config.yaml
num_hidden_layers: 12
hidden_size: 320
n_experts: 32
experts_per_token: 2
d_expert: 80
d_shared_expert: 384
hidden_act: "swiglu"
moe_layers: [2, 3, 4, 5, 6, 7, 8, 9, 10, 11]
router_score: "softmax"
normalize_top_k: false
routed_scale: 4.0
balance_loss: 0.000645
balance_bias: true
init_std_router: 0.0101
lr_router: 0.00084
vocab_size: 31786
norm: "rmsnorm"
norm_eps: 1e-06
tie_word_embeddings: "early"
optimizer: "muon"
learning_rate: 0.00167
beta1: 0.93
batch_tokens: [65536, 131072, 262144]
max_seq_len: 2048
train_tokens: 426100000
max_steps: 3088
dataset: "wikipedia_en"
Below are experts of layer 2 (counted from 0) of a mixture-of-experts language model. Rows are named router (the router's row for the expert), gate (a neuron's input weights, with its number), up (a neuron's input weights, with its number), down (a neuron's output weights, with its number) and show model dimensions 80-119. Each number is 50 + 10 x the weight over its row's rms, rounded and kept within 0 to 99.
After each expert's rows: a language model's description of what the expert responds to; "comes after" lists some tokens at least twice as common just before its tokens as in all text. This comes from a sample of Wikipedia text that the model never trained on. Tokens count by the router's weight.

# expert 5
router:51 42 69 49 47 50 60 67 37 64 57 47 42 39 49 54 53 60 42 48 44 58 45 39 41 50 43 63 51 47 39 60 64 44 58 51 45 40 42 63
gate0:43 43 40 50 60 49 53 39 48 62 70 65 37 45 66 60 64 50 43 49 43 39 46 66 46 68 76 38 36 43 51 59 50 51 60 53 54 52 51 38
up0:56 47 54 53 57 35 45 44 48 43 70 56 51 32 56 49 52 36 51 58 32 47 42 53 49 59 43 50 33 33 53 28 30 52 54 37 41 50 64 35
down0:41 45 68 65 47 44 45 57 65 43 59 42 43 55 42 53 60 68 69 71 70 66 43 45 44 42 31 64 49 48 66 53 48 58 49 31 49 42 56 39
gate1:60 65 43 37 46 49 58 67 43 59 46 41 57 44 42 44 48 41 48 51 55 57 37 53 53 48 42 48 51 67 53 56 55 68 40 35 36 40 45 42
up1:46 63 53 45 44 56 58 82 29 61 53 44 61 42 50 41 45 50 36 44 48 64 49 49 40 58 52 55 47 73 51 53 45 62 41 42 42 39 54 41
down1:35 71 45 56 50 44 51 41 59 51 39 30 36 50 43 53 62 52 47 36 57 48 48 53 45 38 46 42 41 59 50 68 69 58 50 65 48 57 41 58
gate2:59 40 47 52 51 52 62 35 60 54 55 51 40 45 63 54 34 35 49 38 65 53 41 61 34 58 48 37 53 45 38 62 47 38 59 47 54 51 40 53
up2:55 65 41 49 45 66 42 45 44 61 44 53 62 51 56 51 35 46 45 50 47 49 38 48 45 60 40 64 65 61 51 58 58 48 34 55 26 54 42 61
down2:56 57 41 54 50 51 72 52 63 40 51 37 46 52 38 37 51 53 66 54 52 38 31 36 62 62 59 42 58 49 49 57 52 50 40 40 39 68 58 37
Description: Sentence and name openers
comes after: "-", "\n", "==", " \"", " the", " ("

# expert 27
router:58 48 36 45 50 60 48 55 48 52 45 53 44 26 63 54 56 47 40 51 44 40 67 47 37 46 38 52 45 55 47 42 55 50 59 78 52 46 48 48
gate0:49 61 70 57 40 55 43 51 37 52 50 27 50 51 51 49 50 53 50 45 56 32 52 57 44 32 58 59 37 51 44 48 63 41 67 66 59 51 59 42
up0:56 67 57 34 61 59 45 45 62 49 70 45 55 46 51 30 53 43 59 60 51 49 61 41 43 48 61 49 49 65 40 57 59 41 75 59 45 48 56 58
down0:61 59 56 40 49 52 63 64 61 39 41 49 58 40 54 43 65 44 50 48 51 53 71 53 53 42 55 58 44 34 61 45 52 55 52 43 32 71 59 49
gate1:35 51 54 46 52 37 51 67 46 51 51 57 54 27 47 71 56 60 48 50 44 52 60 52 49 53 44 61 42 50 49 65 53 49 50 49 68 32 40 60
up1:55 59 60 38 42 63 40 41 50 68 42 50 46 61 57 34 32 68 56 52 64 57 45 54 38 56 56 49 66 42 58 34 48 64 43 49 40 57 57 44
down1:43 72 61 44 46 59 45 54 41 59 44 40 39 52 40 53 57 57 55 54 45 47 50 58 43 64 50 48 49 33 49 51 50 35 62 60 56 68 42 53
gate2:63 50 42 28 42 44 62 54 48 67 38 59 51 45 45 47 47 69 62 67 44 48 55 49 51 45 56 43 51 58 49 38 53 36 61 60 47 80 50 45
up2:50 57 45 46 44 50 48 51 49 40 44 54 63 58 44 52 44 60 55 46 42 62 42 54 47 33 46 66 66 47 48 67 56 73 48 55 53 27 46 48
down2:45 58 62 40 52 58 67 36 67 48 48 39 54 36 62 47 52 54 37 63 58 54 45 48 41 51 58 46 44 44 60 57 69 44 48 52 39 55 38 51
Description: Ordinal suffixes and figures
comes after: " ", "2", " the", " (", " The", " –"

# expert 15
router:59 47 50 37 64 65 59 41 55 39 51 65 52 63 41 52 64 40 33 60 42 48 48 52 47 61 47 37 44 49 52 46 71 50 37 48 42 59 47 43
gate0:32 51 57 70 47 46 46 27 52 38 45 32 57 33 45 36 22 46 51 48 44 59 56 43 52 54 59 57 49 41 47 58 33 49 42 49 45 37 47 58
up0:61 46 67 30 63 49 63 56 64 44 43 65 64 41 58 57 45 59 62 66 42 42 40 41 64 65 43 43 60 54 55 54 43 61 43 47 50 32 46 70
down0:47 50 44 42 45 45 37 41 48 46 60 37 50 50 61 48 49 45 52 47 42 47 56 41 36 42 61 47 55 42 50 69 59 42 53 52 53 46 62 55
gate1:53 45 44 60 43 42 49 56 34 39 68 60 30 53 50 49 66 56 61 34 48 60 57 48 43 47 52 69 46 42 63 54 51 35 54 56 41 49 52 55
up1:52 47 51 48 58 65 58 43 70 64 48 51 65 37 36 47 37 45 36 55 55 61 52 50 51 51 63 25 60 61 34 46 44 69 53 51 62 56 40 44
down1:33 50 59 53 49 56 48 39 49 64 46 56 54 66 46 58 52 42 49 41 46 51 67 51 44 41 38 48 77 45 60 55 55 55 45 42 56 56 51 49
gate2:50 62 75 54 43 50 55 69 46 46 31 46 18 49 43 36 42 54 35 36 57 62 40 49 46 43 66 49 41 36 60 53 26 58 57 25 36 64 35 48
up2:62 64 50 75 61 57 36 49 64 58 41 55 39 63 41 50 59 44 38 43 57 45 55 50 46 73 46 56 59 30 51 36 46 59 55 51 44 48 50 57
down2:47 49 47 49 60 34 49 64 49 39 43 57 38 50 27 77 71 40 53 60 54 44 49 57 57 49 58 46 35 52 53 44 52 48 31 66 50 53 63 52
Description: Line-start list hyphens
comes after: "\n", " All", " al", " self", "N", " Al"

# expert 9
router:63 43 43 38 43 68 41 36 58 29 39 57 61 37 51 39 64 47 57 52 49 34 36 33 54 57 52 43 41 46 39 33 34 56 49 51 37 49 45 51
gate0:61 48 50 46 33 56 51 40 47 37 53 63 48 39 61 45 41 45 43 36 52 38 23 37 50 40 66 46 54 56 54 60 46 45 53 38 45 47 50 42
up0:49 48 39 38 69 55 47 65 40 50 44 60 52 47 26 62 34 42 44 53 58 46 50 59 53 31 55 60 60 33 34 48 37 56 47 48 58 51 65 71
down0:54 52 38 66 50 49 26 56 52 53 39 61 36 62 45 47 57 43 62 52 66 44 40 54 63 42 60 54 45 44 50 50 41 42 53 42 62 46 53 47
gate1:53 50 56 59 54 41 64 39 47 52 32 42 56 43 39 47 66 33 59 30 36 48 47 34 54 48 55 57 50 41 76 38 51 52 52 40 50 47 57 54
up1:33 39 35 50 51 62 31 60 35 64 64 55 58 47 44 37 42 56 65 58 55 63 51 58 57 41 56 61 45 53 63 60 58 57 47 71 37 43 53 42
down1:55 68 63 55 49 34 52 60 55 62 55 55 46 48 44 60 49 40 45 39 53 56 43 58 54 70 42 56 48 52 32 46 31 43 70 48 51 58 52 62
gate2:51 53 54 63 29 40 55 51 39 33 53 45 43 44 62 23 35 64 50 57 42 45 45 33 44 56 52 56 47 54 52 46 54 31 41 46 33 53 49 57
up2:62 54 62 52 49 45 54 41 41 42 42 65 52 56 65 55 71 36 40 53 54 58 58 35 31 67 54 57 54 47 49 70 43 44 63 56 43 40 61 57
down2:57 51 51 41 29 54 53 59 52 53 41 53 46 37 47 63 60 54 52 32 56 51 41 40 43 66 52 51 57 57 35 61 37 54 47 56 54 51 45 34
Description: Spaces before numbers; of
comes after: " |", "|", ";", ":", " January", " October"

# expert 8
router:38 54 36 41 62 54 58 46 55 49 54 67 45 43 52 29 40 50 37 46 50 56 51 47 49 37 67 50 51 54 48 34 37 35 46 49 46 68 55 44
gate0:49 40 73 46 36 44 59 52 48 53 36 61 56 58 44 52 66 53 45 37 46 51 54 41 54 48 64 45 48 44 47 53 24 63 46 39 54 65 56 45
up0:45 39 38 44 56 47 57 53 76 51 57 59 50 51 51 53 45 56 34 43 54 30 44 48 59 62 52 53 51 47 42 47 54 51 62 34 52 55 42 42
down0:63 40 35 53 65 51 68 37 47 37 44 63 38 62 55 61 50 58 52 40 36 68 36 63 54 47 56 59 69 44 47 44 39 49 61 50 52 53 39 41
gate1:47 65 35 46 47 43 54 57 48 45 41 57 42 48 54 48 37 47 30 45 51 58 48 59 53 49 30 43 47 67 47 56 27 56 52 55 42 56 45 42
up1:30 52 46 49 48 41 55 47 40 44 49 67 38 59 51 61 56 41 55 57 48 57 44 61 49 45 36 59 36 38 72 46 41 49 63 45 54 53 51 59
down1:49 53 48 53 29 49 63 54 36 49 53 38 51 48 58 54 34 40 70 25 34 66 57 47 58 48 59 65 41 49 54 40 49 40 54 53 34 45 47 36
gate2:45 50 37 68 64 60 49 60 52 64 60 46 54 57 51 40 54 42 55 63 55 52 40 50 54 47 57 53 61 52 57 37 55 59 54 38 51 54 65 48
up2:54 52 37 55 59 54 34 56 58 64 56 50 43 62 53 27 55 45 43 61 67 55 48 42 50 45 53 55 50 52 53 44 48 53 54 55 54 61 62 40
down2:19 35 52 63 62 59 49 36 65 66 49 53 61 41 39 53 34 49 45 73 55 59 63 39 54 44 55 38 69 55 56 64 60 53 59 56 42 54 33 52
Description: Table cell starts
comes after: " |", ";", " /", "|", "\"", " September"

# expert 2
router:69 62 30 60 44 38 45 51 64 45 36 52 60 55 50 52 53 48 43 39 58 41 49 36 53 46 44 57 59 40 47 49 41 54 40 71 61 49 68 37
gate0:58 46 42 51 51 45 62 57 48 40 54 50 49 64 40 52 61 37 56 46 39 43 62 45 54 55 60 48 55 41 62 68 65 39 60 66 49 39 43 43
up0:57 48 33 43 43 44 72 59 48 35 47 60 42 56 54 50 37 50 61 52 50 41 56 57 59 52 39 30 56 43 55 48 68 52 61 62 50 52 41 61
down0:41 52 36 67 35 53 61 47 42 65 56 41 51 52 52 50 39 42 42 39 51 60 51 60 58 58 58 63 56 48 50 49 50 36 20 56 56 56 49 58
gate1:51 41 52 57 41 39 57 53 47 29 59 46 55 42 46 43 50 47 50 57 44 57 67 48 41 74 54 42 50 41 68 53 53 43 46 49 69 50 38 79
up1:46 26 63 36 50 39 55 50 37 39 50 38 48 60 56 57 75 56 52 42 37 52 60 60 41 72 44 47 42 44 53 33 53 51 54 59 67 45 42 44
down1:48 57 58 53 51 59 55 47 58 42 59 44 49 52 61 58 60 39 48 52 74 57 57 51 41 56 42 40 50 47 46 41 29 39 68 40 64 65 61 50
gate2:61 61 41 49 53 28 55 50 69 55 44 53 44 67 35 45 45 43 45 47 30 34 47 47 60 70 56 58 52 39 52 58 52 22 34 51 55 64 33 60
up2:60 49 34 36 58 54 62 38 52 56 60 41 49 64 26 51 55 38 43 49 34 43 58 47 60 64 59 59 41 40 57 63 75 23 43 52 54 68 37 51
down2:54 37 39 52 36 46 53 49 57 56 57 56 23 39 49 53 50 53 42 67 42 43 64 41 57 26 53 45 68 51 61 41 60 54 50 57 70 51 35 56
Description: Digits inside years
comes after: "1", "9", " ", "0", "2", "8"

# expert 7
router:68 41 53 61 39 39 37 43 36 45 39 62 45 51 44 53 43 42 38 50 47 46 52 60 48 48 42 74 38 50 41 54 58 40 45 57 53 46 59 57
gate0:60 69 50 38 54 56 47 43 65 43 63 49 69 55 41 46 52 57 51 31 58 32 74 53 57 46 61 53 55 44 61 52 31 58 64 56 39 33 48 48
up0:49 63 47 34 49 42 42 44 57 48 57 32 62 45 40 40 64 44 53 47 49 43 56 47 56 54 54 55 45 32 51 52 36 45 55 57 62 65 34 46
down0:57 50 62 52 62 52 36 43 67 37 37 58 62 50 55 58 54 65 53 45 52 52 48 55 40 47 47 57 34 66 58 42 52 52 59 35 71 52 52 45
gate1:46 49 70 54 57 48 37 57 63 38 54 45 38 43 47 25 55 69 62 44 69 46 52 37 45 57 56 55 46 45 45 44 61 67 47 43 38 45 46 45
up1:45 53 49 49 58 47 48 46 49 50 60 60 46 51 32 64 35 51 46 54 26 43 51 55 56 44 60 54 41 41 36 51 65 51 40 38 49 39 58 41
down1:47 49 51 53 40 69 45 65 51 43 57 45 56 54 42 44 59 56 58 51 31 37 53 65 61 71 45 54 40 34 40 50 45 35 40 48 58 57 70 40
gate2:44 39 66 46 70 28 48 46 61 46 47 49 49 53 37 49 48 46 48 60 48 52 50 34 49 24 75 64 34 52 58 56 47 53 36 52 61 52 47 46
up2:59 47 46 53 52 52 33 36 62 52 50 63 58 42 55 64 48 60 69 54 58 30 49 42 49 55 42 50 41 48 39 66 48 42 45 32 49 51 55 44
down2:50 54 40 58 39 47 39 51 39 47 56 52 45 38 49 63 63 57 56 59 54 54 58 37 54 56 45 37 53 47 55 59 56 48 47 57 50 63 47 56
Description: Word-initial fragments
comes after: " the", " a", " \"", " and", " to", " of"